Weights of a small mixture-of-experts language model, trained from scratch on English Wikipedia.
Size: 11 layers, width 224.
Experts: 32 experts in each of 8 layers, 288 SwiGLU neurons an expert, 1 pick a token, a softmax router.
Training: 807M tokens, 3414 steps.
Below are experts of layer 3 (counted from 0) of a mixture-of-experts language model. Rows are named router (the router's row for the expert), gate (a neuron's input weights, with its number), up (a neuron's input weights, with its number), down (a neuron's output weights, with its number) and show model dimensions 0-223. Each number is 128 + 24 x the weight over its row's rms, rounded and kept within 0 to 255.
After each expert's rows: a language model's description of what the expert responds to; "mostly gets" lists some tokens that are sent to it at least half of the time. This comes from a sample of Wikipedia text that the model never trained on.

# expert 7
router [158 107 138 133  90 123  94 116 133 104 101 144 127 148 138 152 124 134 113 114  78 127 146 134 124 130 146 110 100 136 122 100 155 179 115 146 109 119 132 123 153 118  97 123 137 129 107 121 122 158 107 103 161 138 176 124 135 130 110 141 131 108 108 121 148 136 119 158  99 131 131 117 109 136 114 152 136 149 126 129 156 104  98 101 170 139 122 138 167 168 124 150  98 101  95  99 155 135 153 144  98 118 124 100 117 127 137 126 113 143 116 134 121 155 106  87 121 101 141 146 156  85  87 138 145 114 125 114 128 154 154 112 140  96 101 138 153 142 161 154 152  81  76 135  99  97 163 173 125  99 135  95 105 103 160 115 109 141 106 134 128  93 100 165 149 121 136 140 142 132 124 113 136  70 145 102 152 180 157 157  74 134 147 144 133 121  97 141 124 119 137 155  73 132  99 165 196 136  78  67  95 150 116 143 141 104 116 153 103 104 175  84 108 152 157 115  78 134 114 123 104 160 135 135]
gate4 [157 111 103 171 130 174 106 132 116 103 123 135 102 136 120 149 169 123 171 101  95 145 116  74 130 137 143 135 116 126 157 124 133 173  67 156 175 143 116 121 129 109  83 156 144 105  98 111 127 108 179  88 145 124 106  82 124 144 119 144 161 118 123 171 128 110  95 130 152 149 154 137 146 127  76 139 144 170  84 130 122 159 105  65 130 159 121 116 128  79 113 159 132 131 139 139 150 135 147 121 113 122 146 101 119 118 130 118 134 120 134 109 138 128  93 114  82 131 123 138 122 145 122 128 112 112 157 105 112 131 127 157 129 108 130 149 142 141 126 145 147 182 132 139  94 175  89  97 146 144 107 144 116  73  92 102 105 142 107 139 126 127 140 158 123 149 136 114 128 168 167 155 123 137 103 121 125 161 132 108 148 110 118 141 129 165 121 126 119 109 140  71 144  93 132 105 159  95 140 122 163 111 154 105 136 106 139 143 155 150 139 124 128 128 119 106 191 166 105 145  71  87 127 141]
up4 [137 139  96 168 113 155  85 183  73 125 132 125  93 120  73 122 129 129 106 118 113 137 123 119 129 128 163 133  90 138 143 121 157 109 123 135 160 177 105 135 152 101 120 159 128 146 117  67 106 170 175 110 128 121 111 148 135 186 117 138 136 158 121 142 119 144 140 100 133 146 134 185 101 120  89 141 131 148 116 104 154 170 138 144 134 125 132 158 120 109 113 106  96 126 140 119 114  78 171 144 121 117 164 117 152  87 145 122 155 144 141  88 142 135 160  99 100 132 161 149 128 147  95  76 131 160 116  88 103 110  71 118 121 170 133 173 130  91 140 125 111 118  80 160 107 156 148 161 107 122 101 114 120  95 152 129  87 157 142 137 102 156 157 150 139 153 160 122 125 134 167 116 136 118 129 134 112 142 103 101 136 119 136 129  83 108 147 135 146 155 146 109 137 141 124 142 143 129 143 135 108 144 166 116 113 125  98 124 117 150 137 166 139 133 145 140 184 131 104 100  82 117 125 121]
down4 [113 122 134 162 141  83 168 106 100 139 133 147 150  85  81 101 152 142 137 126 140 144 123  86 104 128 125 123 118 158 150 140 128 123 128  95 108 145  99 103 103 122 145 118 155 116 169 168 106 102 142 126 116  88 147 148 131  94 132 130  94 137 175 132 108 154 165 142 123 100 134 128  86 167 148 110 156 130 123 135 150 101 157 167 119 152 125 158  99 129 119 143 138 138 105  89  79 153  82 154 116 113 137 177 159 175 114 119 134 147 110 123 108 125  95 128 115 120 127 158 163 133 128 126  99 133  91 118 110 131 126 144 168 106 155  82 102 119 104 139 116 131 128 124 148 179 155 136 137 122 155 163 126 140  90 141 144 140 100 109 165 161 112  83 154 191  88 153 101 156 116  96 119 110  76 153 134  84  86 109 156 122 140 137 144 141 135 133 145 124 175 110  84 151 128  89 143 118 150  96 143 123 170 121 136 132 120 142 104 135 116 117 156 103 141 173 114 127 138 127 104 139 153 164]
It responds to: Numbers, table pipes, -ing. Digits and number pieces such as 000, 500 and million, table cell pipes, and the -ing ending in campaigning, filming and airing.
mostly gets: "000", " 100", " million", " 200", "500", " living"

# expert 29
router [110 140  93 169  98 123 113 119 106 121 117 122  90  88 116 125 101  98  94 153 146 123 162 109 100 139 115 145 114 117 148 139 145 155 140 105 113 149 136 116 153 100 128 154  85  95 113 101 143  96 160 133 142 112 131 104 143 106 116 117 100 122 126 137 107 167 146 126 108 132 119 155 164  84 131  91  87 103 105 120  64 136 136 152 121  97 129 132 122  70 155 161 118  97 127 124 104 135 109 141 127 110 150  87 126 126 176  97 142 114 141 164 141 150 131 141 135 170 102 128 127 127 157 116 160 100 104  84 160 131 116 124 126 137 123  95 166 137 127 125 115  88 114 151 139 113 123 104 131  94 116 155 116 139 143 129 169  85 119 145 106 133 164  99 164 111 163 134  70 109 144 164 171 114 169  89 150 100 118 120 126 137 142 104  94 152 105 121 138  99 170 108 128 174 154 164 100 116  92 103 136  94 100 130 119 137 144 151 138  80  82 132 173 129  96 136 114 102 139 156 158 140 112 106]
gate0 [116 126 104 172 169 115 134 159  99 122 136 113  85 177 122 108 144 146 100 113 156 101 132 119  84  87 134 140 145 126 110 139 110 133 121 116  78 158 132 108 125 102 117 167 152 143 115 137 171 114 126  76 125 151 131 108 130  92 118 117 124 150 148 150 116 171 135 146 136 101 142 132  82 131 128 115 162 117 123 144  95  98 107  92  86 148 144  80 161  81 133 108 123 146 170 155 146 155 132 120 155 117 125  95  99 119 119 118  79 126 138 116 146 154 121 137  92 100  87 151 135 129 123  71 133 136  91  96 134 111 116 127 157 105  98 137 111 115 160 156 119 176 190 167 150 117 142 136 119 110 128 131 117 141 103 155 132 128 120  76 130 122 101 139 154 137 164 103 119 135 133  90  87 115 127 138 178 167 124  96 124 121 139 111 128 170 149 111 121 124  69 110 171 136 126 163 133 147 133 127 116 111 129 144 115 106 144 134 128 149 125 170 188 100 120 119 119 142 147 167 153 157 118 123]
up0 [119 107 126 167 126 131 147 139 120 133 136 123  71 143 100 147 140 164 173  98 109 149 136 126 133 160 120 124 119 139 130 180 138 111 129 109 153 119 157 117 111  94 173 116 141 169  92 103 136 115 128 159 104 138 145 128 115 114 142 102 136 159 135 148  55 187 166 163 124 160 137 106 133 181 134  97 139 135 143 166 139 141 109 125 108 134 136 138 146 105 152 119 137 100 174 110 153 124 164 135 136  95 102 126 144 132 107 100 108 192 143  97 138 119 136 126 144 135 108 125 143 150 137 153 136 169 134 153 155 104  81 148 101 143 134  90 126 153 153 103  86 127 119 147 156 114 128 136 116 151 162 106  89 125 123 110 133 134 137  95 186 180 119  97 126 138 147 136 110 147 125 113 130 158 102 143 177  98  97  62 117 135 139 114 154  85 116 140 134 114  87 158 120 174 129  78 138 117 155 160 103 104 134 115 174 138 127 111 127 146 135  89 124 120 122 111 108 148 132 151 149 110 114 128]
down0 [145 164 114 118 141 120 125 116 107 125  95  99 137  73  81 153 136  97 133 130 134 162 149 164 139 123 161 150 151 110 132 128  68 152 184 126 131 113 132 126  94 137 120 148 186 117 108 115 115 124 114 166 122 110 123 164 144  81 128 133 151 115 169 120 138 128  84 150 122 135 122 112 128 146 193 100 106 139 110 120 105 168 116 134 144 129 143 147 159 121 162  80 112 126 157 116 120 128 139 129 113 155 132 160 107 117 172  94 129  99 139 116 135 167 160 146 113 115 163 108 105 137 147 134 117 103 133 118 143 164 123  90 151 117 130 117 147 153 137 140 141 113 162 147 117 149 102 106  91 156 109 111 118 124 103  91 104 165  91 128 168 129 131 116 164 161  97 102 140 153 148 113 113 101 149 163 136 146  97  89 106 114 128 146  68 169 141 152  87 159 128 110 125 142 118 139 133 150 157  91 112 174 108 109 149 111 113 172 160  95  97 177 151 139 121 132 133  92 109 133 107 160 120 137]
It responds to: First name syllables. Middle or final syllables of given names and foreign words after pieces like Lu, Ha, Jo, as in Luigi, Hausa, Lullaby, Claudio.
mostly gets: " Victoria", " fra", " Dave", " Mario", " Ever", " Kate"

# expert 6
router [109 109  96 118 106 117  93 117  78  95 129 126 133  86 115 123 139 103 103 139  94 132 140  93 126 118 136 126 149 144 163 182 140 121 149 138 140 175 138 149 144  88 112 122 126  94 143 133 132 123 155 146 142  91 120 113 148 101 146 120  96 174 148 124 149 125 140 119 135 124 140  94 127 120 127 149 104 128 133 134 135  69 118 117  94 121 113 103 172 128 146 131  98 150 107 116 162 170 153 153 117 112 119 125 116 186 135 144 103 160 126  84 123  89 154 131 135 152 142 150 125 124  99 140 138 111 115 125 121 123 125 141 117 147 109 148 148 138 144 119 122 104 200 158 103  98 138 149 124 130 160 106 112 110  77 104 123 107 130  95 131 111 116  90 115 155  94 113 150 153 184 147 164 110  81 179 149 150 131 142 126 102 133 132 113 114 182 160 180  99  94 138 125  62 135 138 125  90 111 127 108 142 147 162 138 152 163 131  67 153 129  79 161 146 149 147 109 144 144 134 140 142 121 148]
gate1 [147 127 137 151 140  87 105 154 143 134 159 143 136 108  85 109 124 121 117 120 153 115 162  88 141 178  95 126 139 133 149 120 149 111 162 121 136 144 133 108 137 113 130 104  98 106 152  69 107  87 130 152 178 116 100 117 141 111 131  96 155 173 133 108 151 118 135 115  82 134 148 121  91 147 133 125 133 112 103 148 132 138 125 130 139 132 140 144 174 103 140 108 148 112 129 144 156 108 116 106 102 144 134 108 174 142 106 154 181 136 146 128 161  99 146 110 101 140 124 132 162 157 122 158 135 149 105 172 134 135  93 105 101 119 131  79 143 125 147 172 149 121 165 190 136 126 165 122 117  94 131 138 115 126 182 124 128 169 131 137  78 133 151 115 130 144 152  48 132 146 119  74 124 143 127 157 132 100 138 151  94 149  93 102 116 136 151 156 129  96 160 170 113 114  99 111  89 145 110 134 111 115 156 112 168  87 138 114 160 116 108 151 149 128 124 110 137  97 124 122 166 153  99 122]
up1 [112 116 125 102 183 136 122 113 119 144 112 105 140 143 148  96 154  87 149 162 129 162 136 142 120 131 108 117 111 154 114 129 113 172 123  89 133 127 102 104 140 140 151 160  96 147 110 172 148 132 104 144  96 124 152  75 143 143 117 109 142 102 137 139 126 145 140 178 194  94  85 118 162 128 161 100 102 125 107  98 137 130 143 125 139 112 131 147 138 138 134 124 105 130 124 125 107 155 109 125 161 136  56 116  74 117 129  97 127  90 130 133 156 140 131 164 119 161 115  95  92 120 171 101 156 114 111 139  87 129 148 145 136 172 123 150 125  93 157 113 102 143 116  60 112 182 117  95 167 148 128 151 146 121 101 135 155  86 141 116 169 126 117 133 125 117  80 126 138  81 113 167 105 120 159 106 127 138  91 101 143 114 167 168 141  99 121 124 112 126 145 148 116 141 151 135 126  91 141 129 145 110 101 116 107 125 164 126 122 128 131  79  96 111 160 146  86 139 136 108 112 139 120 112]
down1 [144  91 134 110 141 125 178 104 110 141 143 109 116 150 148 145 131  83 130 136 109 157 117 128  98  96 132 141  88 134 141 123 150 118 103 107 133 141 112 128 155 140 167 105 133 162 133 127 145 103 151 135 138 125 145 119 145 164 142 147 122 128 135 166 135 131 119 154 143 148 113 139 149 122 126 120  93 118  88  77 106 178 152 130 130 132 109 113 141 147 117 130 156 144  94 143 111 157 103 104 158 150 110 173 123 100 150 144 132 131 109  99 138 184 127 116 143 143 135 117 109 139 131 139 162 113 144  92 111 129 192 154 139 135 143 150 122 178 132 108 114 128  99  90 116 120 120 109  95 115  95 115 123 143  49 151 158 143  78 134 135 148 148  80  85 110 143 180 135 118  78 162 139 106 116  83 123 142 131 100 102 147 178 178 131 131  63 116 103 162  91 120 119 139  99 101 109  89 147 149 187 145 125 126 129 154 149 157 117  99 156 108  96 115 156 114 122 150 146 138 120 111 121 149]
It responds to: Definite article, possessives. Mostly "the" after prepositions like of, in, to, plus possessive determiners his, their, its, her, and this, these.
mostly gets: " the", " The", " his", "The", " their", " her"

# expert 17
router [153 102 175 127 178 104 113 152 120 104 135 130  97  92 132 150 123 103 140 127 160 119 136 139 110 123 137 124 147 138 135 123 107 134 116 146 128 111 159  98 160 112 151 152 134 121  94 146 121 148 101 120 127 128 133 116 121 114 120 130 145 113 165 132 126 124 117 127 119 139 145 110  75  74 138 133 161 151 133 113 170 105  96 157 174 119 140  96  80 131 111 135 176 135 122 126 116  94 123 186  76 147 147 138  98 119 167 119  66  87  99 113 120  97 127 125 158 127 103  95  86 178 131 130 170  99 107 159 127 128 145 116  66  88 143 137 124 145 141  86 112 126 107 134 148 111 128 100 132 166 132 133 138  92 123  47 154 143 113 160 142 106 129 176  89  92 144 107 130 145 113 157 113 141  99 130 155 103 171 143 156 144 108 116 122 161 152 169 102 127 139 130 163  97 121 129 138 106 119 132 148  94  84 153 138 109 109 131 145 127 107 122  92 128 135 117 142 121 151 115 108  86 137 120]
gate1 [120 135 151 152  92 117 118 111 160  93 137  97  91 121 101 144 144 112 103  84 133 125  98 120  54  80  99 108 101 111 127 102 136 112 133 156  89 122 145  91 118  95 167 130 134  88 101 152 129 135 108 131 118 104 122 138  62 127 109 108 160 171 154 101 125 115 147 127 139 135 123  99 182 124  83 172 146 109  99 155 134 159 135 147  75  93 105 111 102 130  97 128 151 100 127 133 138 161 112 129 122 100 152 137 122 110 112  61 129 132 117 128 126 189 139 128 126  97 129 138 109 149 115 114 117 151 125 137 153 117  99 126 113 147 119 122 156 148 148 160 124 147 124 112  93 112  96 139 103 146 148 142  87 119 100 137 124 135 134 108 131 117 127 147  98 124 140 114 145 132 106 102 127 110 131  93  89 129 104 120 145 129 144 107 146 131 140 134 158 149 143 109 172 100  90 149  93 103  90 129 112 151 119  71 133 131 100 104 131 136 180 147 137 133 153 141 129 176 122 113 168 121 102  64]
up1 [123  97 122 168  97 115 195 117 148 119  96 143 120  90 123 173 132  96 112 133 118 176 126 105 126 190 166 105 119 128 143 114 115 128 151 116 106 148 134 107 120 114 135 120 174  91 149 153 119 143  90 107 133 141 102 158  68 151 126  90 129  86  95 124 139 112 155 113 103 122 149 159 108 148 127 136 148 148  96  98  88 161 114 121 136 142 123  82 120 149 120 160 172 121 128 115 126 100 104 138 115 146 173 142 119 104 137 110 109 148 162 134 117 123 106 135 112 152 122 152 152 131 106 124 115 118  93 105 121 124 155  64 148 161 132 149 133 122 195 128 146 101 124 103 130 129 137 151  62 106 118  85 100 114 134 140 130 130 133 112 166 113 126 159 101 136 125 120 152 126 129 134 152 167 134 167 118 127 145 177  88 155  66 126 136 133 113  99 161 132 111 102 123 116 125 103 101 115 143 114 128 156  97 137 109 124  87 131 145 105 136 110 135 120 161 101 128 113 143  85 105 143 151  83]
down1 [ 97 116 137 163 117  61 122 120 114 112 100 136 127 169 148 126 137 130 123 132 147 176 122 115 186 144  76 147  84 154 115  97 124  84 142 164 138 102 165 125  96 112 107 154 115 139 149 126 136 130 112 126 106 142 146 130 106 147 147 157 156 134 140 159 156 120 124 120 121 136 108 113 138 139 101 112 124 126 132 173 114 149 141 146 132 142  99 101 117 133 102  86 106 118  94 133  97  93 139 116 178 122 153 154 147 164 122  96 150 121 100 128 108 109 115 119  98  96 106 136  87 144 139 170 129 129 107 102 106 123 113 161 159 125 114  65 119 139 138 149 116 171 104 133  95  97 124 134 147 115 109 146 132 147 164 171 158 157 187  97 123 178 119 153 132 132 127 143 129 133 116 127 107 148 112 114 124 118 128 105 182 154 148 181 143 129 137 127 110  95  80 124 135 154  97 156 162 100  96 142 123 137 156 116 158 120  96  54 105 133 156 133 112 152 127 113  96 111 129 106 161 138 109 147]
It responds to: Ordinals and sports nouns. Ordinal and direction adjectives after the, a or his, such as first, second, third, North, and sport nouns like football, team.
mostly gets: " first", " second", " third", " football", " North", " research"

# expert 8
router [116 133 147 146 132 112 156 138 146 126 164 117 146 145 135 129 143 111 173 155 133 171 156 120 147 104 120 101 176 131 109 153  91 162 134 141 142  78 197 113 164 148 152 131 124 146 135  98 121 134 150 116 154 110 136 122 142 144  96 153 125 128 129 118 151 114 177 137 111 151 171 145 163 160 156 176 109 134 132 149 186 159 131 136 145 111 117 118 142 128 130 109 190 149 161 134 118 124 132  83 123 174 122 134 135 119 125 191 137 115 134 160 178 143 153 112 115 105 110 131 153  88 189 119 161 140  91 116 132 153 114 163 128 125 112 156 114 105 139 143 118 143 139 122  97 153  95 152 149 108 145 156 148 147  97 145 123 126 119 111 114 144 120 149 109 101 113 100 119 136 140 136 167  90 156 131 163 121 137 142 122 158 140  80 119 105 154 129  94 147 165 132  82 165  91 124 139 108 129 139 140 164 139 126 138 145 154 114 167  74 123  94 104 152 127 122  77 138 105 120 112 137 119 165]
gate4 [131 169 133 203 103 127 147 153 182 101 145  95 141  98 121 116 136 111  71 102 127  97 110 163 153 152 155 135 118 162 152 117  86 139  75 140 135 115 106 169 104 119 114 104 115 138 113  89 104 128 109 152  89 135 151  92 148 130 174 120 102 127 127  92 110 103 116 109  85 146 142 140 121 110 143  82 170 161 118 154 115 104 145 126 128 136 138 119 127 135 151 104 114 139  88 140 130  69 123  98 118 122 120 143 135 107 112 145 144 127 133 129  91 128 151  94 142 108 124 103 115 120 156 149 129  90 126 122 113 153 173 123 114 129 147  95 154 131  95 130  96 110 110  84 121 123 151  85 118 103 142 153 101 103  85 163 134  91  91 114 113 141 151 136 124 125 118 147 149 107 138 129 127 144 170 116 155 135  86 141 170 126 119 131 162 143  99 109 132 129 153 111 119 125 160  79 158 125 113 167 104 111 174 162 106 131 145 142 118  71 109 122 131 127 138 129 111 108 102 139 173 154  92 137]
up4 [164 149 117  93 112 133 127 112 109 147 102 147 149  89  77 156 126 155 141 155 107 134 139  65 132  83 103 166 122 131 135 114 212 149 145 105 156 135 118 129 115 124 132 155 115 105 142 124 116  84 169  83 109 132 110 160  76 126 119 130 189 136 155 157 150 160 126 113 138 138 149 134 117 140 109 114 125 103 117  83  99 119 128 141 160  99 152 146  86 134 106 125 142 132 137 143 126 123 157 127 132 121 114 145  85  89 144  95 134 128 110 115 140 100 121 149 146 125 102 117 147  86 114  99 110 119 130  92 116 125 113 143 157 165 143 123 156 103 112 119 143 138 142 178 162  95 130 117 120 170 121  87 123  82 141 156 148 132 129 122 128  93 108 131 147 145 151 112 124 134 153  80 153 162 124 157 179 102 142 121 146 107 108 167  96 126  84 167 147 131 127 129 133 167  77 128 108 131 140  92 135 120 110 165  95 142 156 118 123 174 136 113  89 130 157 138 158 130 109 150 117 134 137 140]
down4 [144 126  75  87 110 147 144 127 110  98 121  75 118 103 113 128 135 118 113 136  92 158 112 129 109 112 159 175 119 144 117 183 143 124 135 118 133 103 148 168 134 138 126 163 167 145 139 106 141 132 129 167 109 127 129 141 118 142 161 122 111 107  89 131  83 138 128 118  94 150 146 145 105 147 121 134 132 144 129 179 126 115 170 119 123 129  80 115 118 144 160 120 143 111 138 133 133 110 139 149 105 108 102 143 109 131  97 157 142 141 169  75  93 126 104 123 136 115 109 147 118 105 110 138 143 136 138 119 102 143 162 127 160 138 124 155 108 144 105 147 151 170 153 170 188  77 138 147 127 150  98 134  94  94  62  96 168 125 113  89 126 145  91 168 111 127 109 107 152 100 115 115 136 112 139 136 156 118  97  97 130  91 150 165 102 129 134 155  98 101 156 179 120 141 110  94  91 122 106 103 134 134  91 106 169 173 101 138 134 110 143 126 118 111 155 143  96 116 129 131 105 175 125 171]
It responds to: Word-ending syllables, closing parentheses. Closing parentheses and final syllables like da, ia, ta, y ending names and taxa such as Silesia, Pomadasys, Friday; also the word No.
mostly gets: " no", " ago", " Philippines", " Ja", " LINEAR", "da"

# expert 20
router [ 95 137 118 120 110 149 165  95 147 126 101 110 153 175 133 124 159 114 136 110 158 107 139 123 127 133  99 111 161 136  95 121 126 134 120 141 115 133 118 149 121 122 113 147 135 111 157 103 156 134 119  74  95 120 125 139 138 138 122 170 106 110 148 147 133 137 165 144 128 126 161 136 167 126 105 126 115 158 123 111 138  88 173  96 157 135 127 130 162 171 137 123 123 130 126 158 140 104 112 150  92 126 124 132  99 151  87 136 113 118 141 108 105 128 102 110  96 117 105 106 129 124 200 158 138 111  82 146 108 136  97 179 164 146 123 141 101 104 111 141 153 129 105 166 139 120  87 144  94 146 124 103 121  89 118 129 150 124 137 154 164 128 110 134 127 146  92  98 162 150 123 101 109 160  78 109 138 131 137 106 162 147  85 166 117  73 147 114 134 126 141 199 129 160  55 145 135 153 146 108 135 105 134 123 114 126 112 166 129 144 168 113 130 101 138  89 159 103 149  73 139  82 113  96]
gate1 [138  99 147  88 148 184 110 181 135 147 132 117 115 126 144 144 102 125  81 108 111 115 136 131  98 135 156 154 118 115 140 168 127 143 121 129 175 128 158 116 118 159 175 184  97 147 143 151 143  89 138  87 133 119 126 154 146  96 107 118 105  78 118 157 100 157 144 136 113 104  79 156 102 153 124 115 130 105 147  94 145 127  82 118 129 167 102 111 131 163 108 114 128 165 139 142 115 150 146  89 137 147  95 149 178 147 164 133 140 116 153 163 154 167 112 135 112 123 116 128  98 123 152 110 101 131 107 122  77  99  82 119 127 162 158  94 118 113 112  82 167 173 122 158 117  71 113 130 137 124 123 135 112 115  97 132 138 127  82 120 131 143 111  89 144 127 114 117 131  82 100  85 124 149 120 131 111 166 164 113 148 117 110 117 119 158 167 140  98 128 148 112  92 156 128 119 155 136 108 119 121 150 116 130 126  86 144 115  97 131 148 107 131 119 115 152 121  75 138 117 146 104 147 129]
up1 [170 126 117 120 111  73 103 117 107 116 117 123 154 127 133 133 105 120 107 154 124 125 116 149 105 122 106 177 123 126 104  98 103 158 107 139 160 182 101 127 120  62 112 141 117 115 166 147 105 124 154 137 157 148 115 109  99 126 153 102 152 114 111  97 144 115 139  89 149 126 111 145 148 136 152 111 143 135 146 130 145 101  96 133 113 106 124 158  52 140 149 110 121 110 124 126 115 145 118 112 124 143 158 136 117 119 135 126  92 112 148 170 159  89  99 131 132 158  66 111 115 155  88 129 133 112  97 206 143 125 116 127 108 102  97 121  82 163 119 126 117  88 119 162 139 116 162 151 150  92  94  91 172  85 134 123 134 106 172  94  98 121 118 155 154 125 150 150 144 131 150  85 110 152 106 108 108 151 150 140 144 117 164 140 125 137 135 115 157 113 165  98 164 157 115 120 165 121 177 136 149 132 125 108 106 124 115 111 154 117 146 135 134 106  98 163 149 101 136 161  95 157 116 119]
down1 [140 163 126  90 149 154 168 103 122 172 110 134 119  84 108 100 136 113 152 126  95 110 138 125 136 139 137 133 163 114 172 142 143 141 106 137  90 126 120 144 109 121 119 125 122 125 127  87 146 155 114 115 111 147 140 137 172 123 113 135 153 130 158 148 139 132 147 174 103 137 120 132 142 142 117 140 152 111 126 158 143  87 137 152 169 129 159 117 147  94 165 127 162 136 107 119 149 143 105 162 147 123 126 115 126 122 158 168 135 144 108  97 162 100  93 137 116 128 123 139 131 114 129 167 138 125 195 132 117 127 126 129 108 129 153 127 137 147 121 129 114 197 121 111 110 162 161 123  78 117 133  95  99 141 110 136 101 144 155  96 150  91 109 154  92 127 156 165 136 141 127 134 123 109 113 124 167  56 158 179 107 127 124 123 112 121  57 119 137 131  58 119 155  95  84 139 153 108 135 153 136  74 150 128 170 135 113 167 133 143  90 128 115 142 160 147 150 152 143 115 173 132 111 161]
It responds to: Sentence-ending punctuation. Full stops ending sentences, and sometimes ?, !, dashes or semicolons, before a new sentence or paragraph; also up in grew up.
mostly gets: ".", " up", " .", " live", "—", "!"

# expert 2
router [127 121 109 147 106 137 129 145 141  82  91 106 129 133 180  95 138 100 136 141  91 161 155 140 156 117 104  94 153 170 168 109 106 117 118 171 144 101 148 150 139 130 126 121 192 125 120  97 160 114 118 147  87 138 144  83 159 125 108 142 128 116  97 127 136 125 104  95 140 103 151 120 109 138 122 130 106 117 133 116 147 138 126 131 116 154 128 146  88 125 157 112 135 154 119  92 157 133 146 127 108 127  72 166  98 120 125 108 103 124 156  97 143 101 128  76 103 128 158 102 113 167 116 167 106 154 153 171 109 117  78  97 137 154 171 107 114 119  97 182 128 108 157 107 103 142 121 129 158 148 118 166 135 161 152 133 128 113 148 164 116 178 148 176 160 172 143 119 100 120 104 105 141 119 142 150  82  88 122 119 118 140 149 113 156 111 138 150 107 161 126 129 106  93  88 155 116 124 152 112 128 111 155 177 142 153 145 101 131 144 121 126 134 131 120 122 110 140 121 142 105  94  71 144]
gate1 [143  87 111  92 131 143 135 104 138 127 111 142 132 156 145 132  73 112 165 165 104  89 132 116 141 142 104 105 150 143 168 140 128 125 117 139 148 103 171 103 106 122  70 108  91  93 114 161 148 139 137 143 116 124  93 119 142 144 120 152 105 184 159 130 130  99 109  84 153 153 134 112 165 137 123 135 127 106 134 149 149 122  95 173 155 123 108 137 118  99 132 115 162 131 115 143 158 129 141 113 179 116 125 137 180 126 133 112 130 110 149 143 147 164 123 108 141 151 102 127 126 153 141 172 116 119 111 178 127 108 130 143 109  77 126 117 152 135 123  94  77 145 132  92 118 132 121 124 169 116 130 151 114 105 111 120 119 155 122 168 160 154 161 161 133 128 160 158 117 124 147 117 114 173 122  92  77 116 119 130 168 128 113 150 161 139 126  80 135 127 112  92 110 153 130  83 124 129 103 140 119 103 151 116  82 142 127 106 134 162  92 138 183 128 112 144  96 168 127 131  73 122  82  95]
up1 [130 131  80 145 124 109 128 122 162 160 134 136 162 132 104 138 157 127  73 109 125 148  93 129 127 179 126 158 115 119 132 104 128 104 179  69 121 172 153 148 164 121 145 123 161 146 116 104 123 107  93 126 154 101 158 130 139 118 177 105 137 134 123  78 132 118 119 129 100 112 136 146 101 125 120 132 155 115 121 131  71 143 135  87 160  81 159 152 109 119 163 137  87 192 111 127 120 147 130 126  85 135 124  88 123 120 159 121 144 125  73 136  83 110 114 137 135 115 108 166 142 141 160  78 123 159 113  88 121 151 105 141 131 163 139 132 117 113 133 142 145 100 137 143 104  77 144 105 101 146 140 128 116 108 163 145 127 114 152 104  88 106  92 131 138 154 150  89 106 126 148  90  99  97 139 136 170 139 140 142 119 166 121 129 131 143 151 132 145 144 121 149 131 152 157 145 120 109 110 168 142 156 126 113 162 101 155 161  97 130 162 130 111 151 145 152 182  98 148 135 149 129 110 117]
down1 [123 107 117 177 116 133 116 162 112  92 108 164 154 149 149 110 155  73 153 148 106 101 126 137 122 102  67 148 140 143 139 135 153  80 108 130 144 107 139 144 134 128 119 122  98 155 109 191 167 160 161 149 132 176 117 111 118  96 162 160 144 163 139 118 131 147  78 119  81  95 142 109 124 125 132 148 119 116 120 126 152 160 153 144 132 108  90  90 111 137  81  96 143 123 133  99 112 154 154 130 124 139  95 142 136 116 147 111 143 113  85 111 127 126 152 108 124 146  82 145 185 149 105 121 111 107 162 125 124 102 128 145 133 122 163 134 136 159 128 102 118 109 161 117 145 151  91 141 170  68 185 112  90 137 142 149 131 125 136 107 168 155 141 111 115 167 157 141 157 148 126 179 119 125 129 131 144  98 113 133  95 114 135  96 139 107 187 133 117 141 153 129 116 147 128 173 132 168 100 154 121 141 130 115 131  81 123 139 118 133 123 103 140 151 136 118  96 110 108 128 155 129 158 111]
It responds to: Section heading markup. Equals signs and pipes in wiki headings and tables, plus heading words after them like History, Career, Results, See, Early.
mostly gets: " conf", "See", " Pld", "Biography", "=", "Film"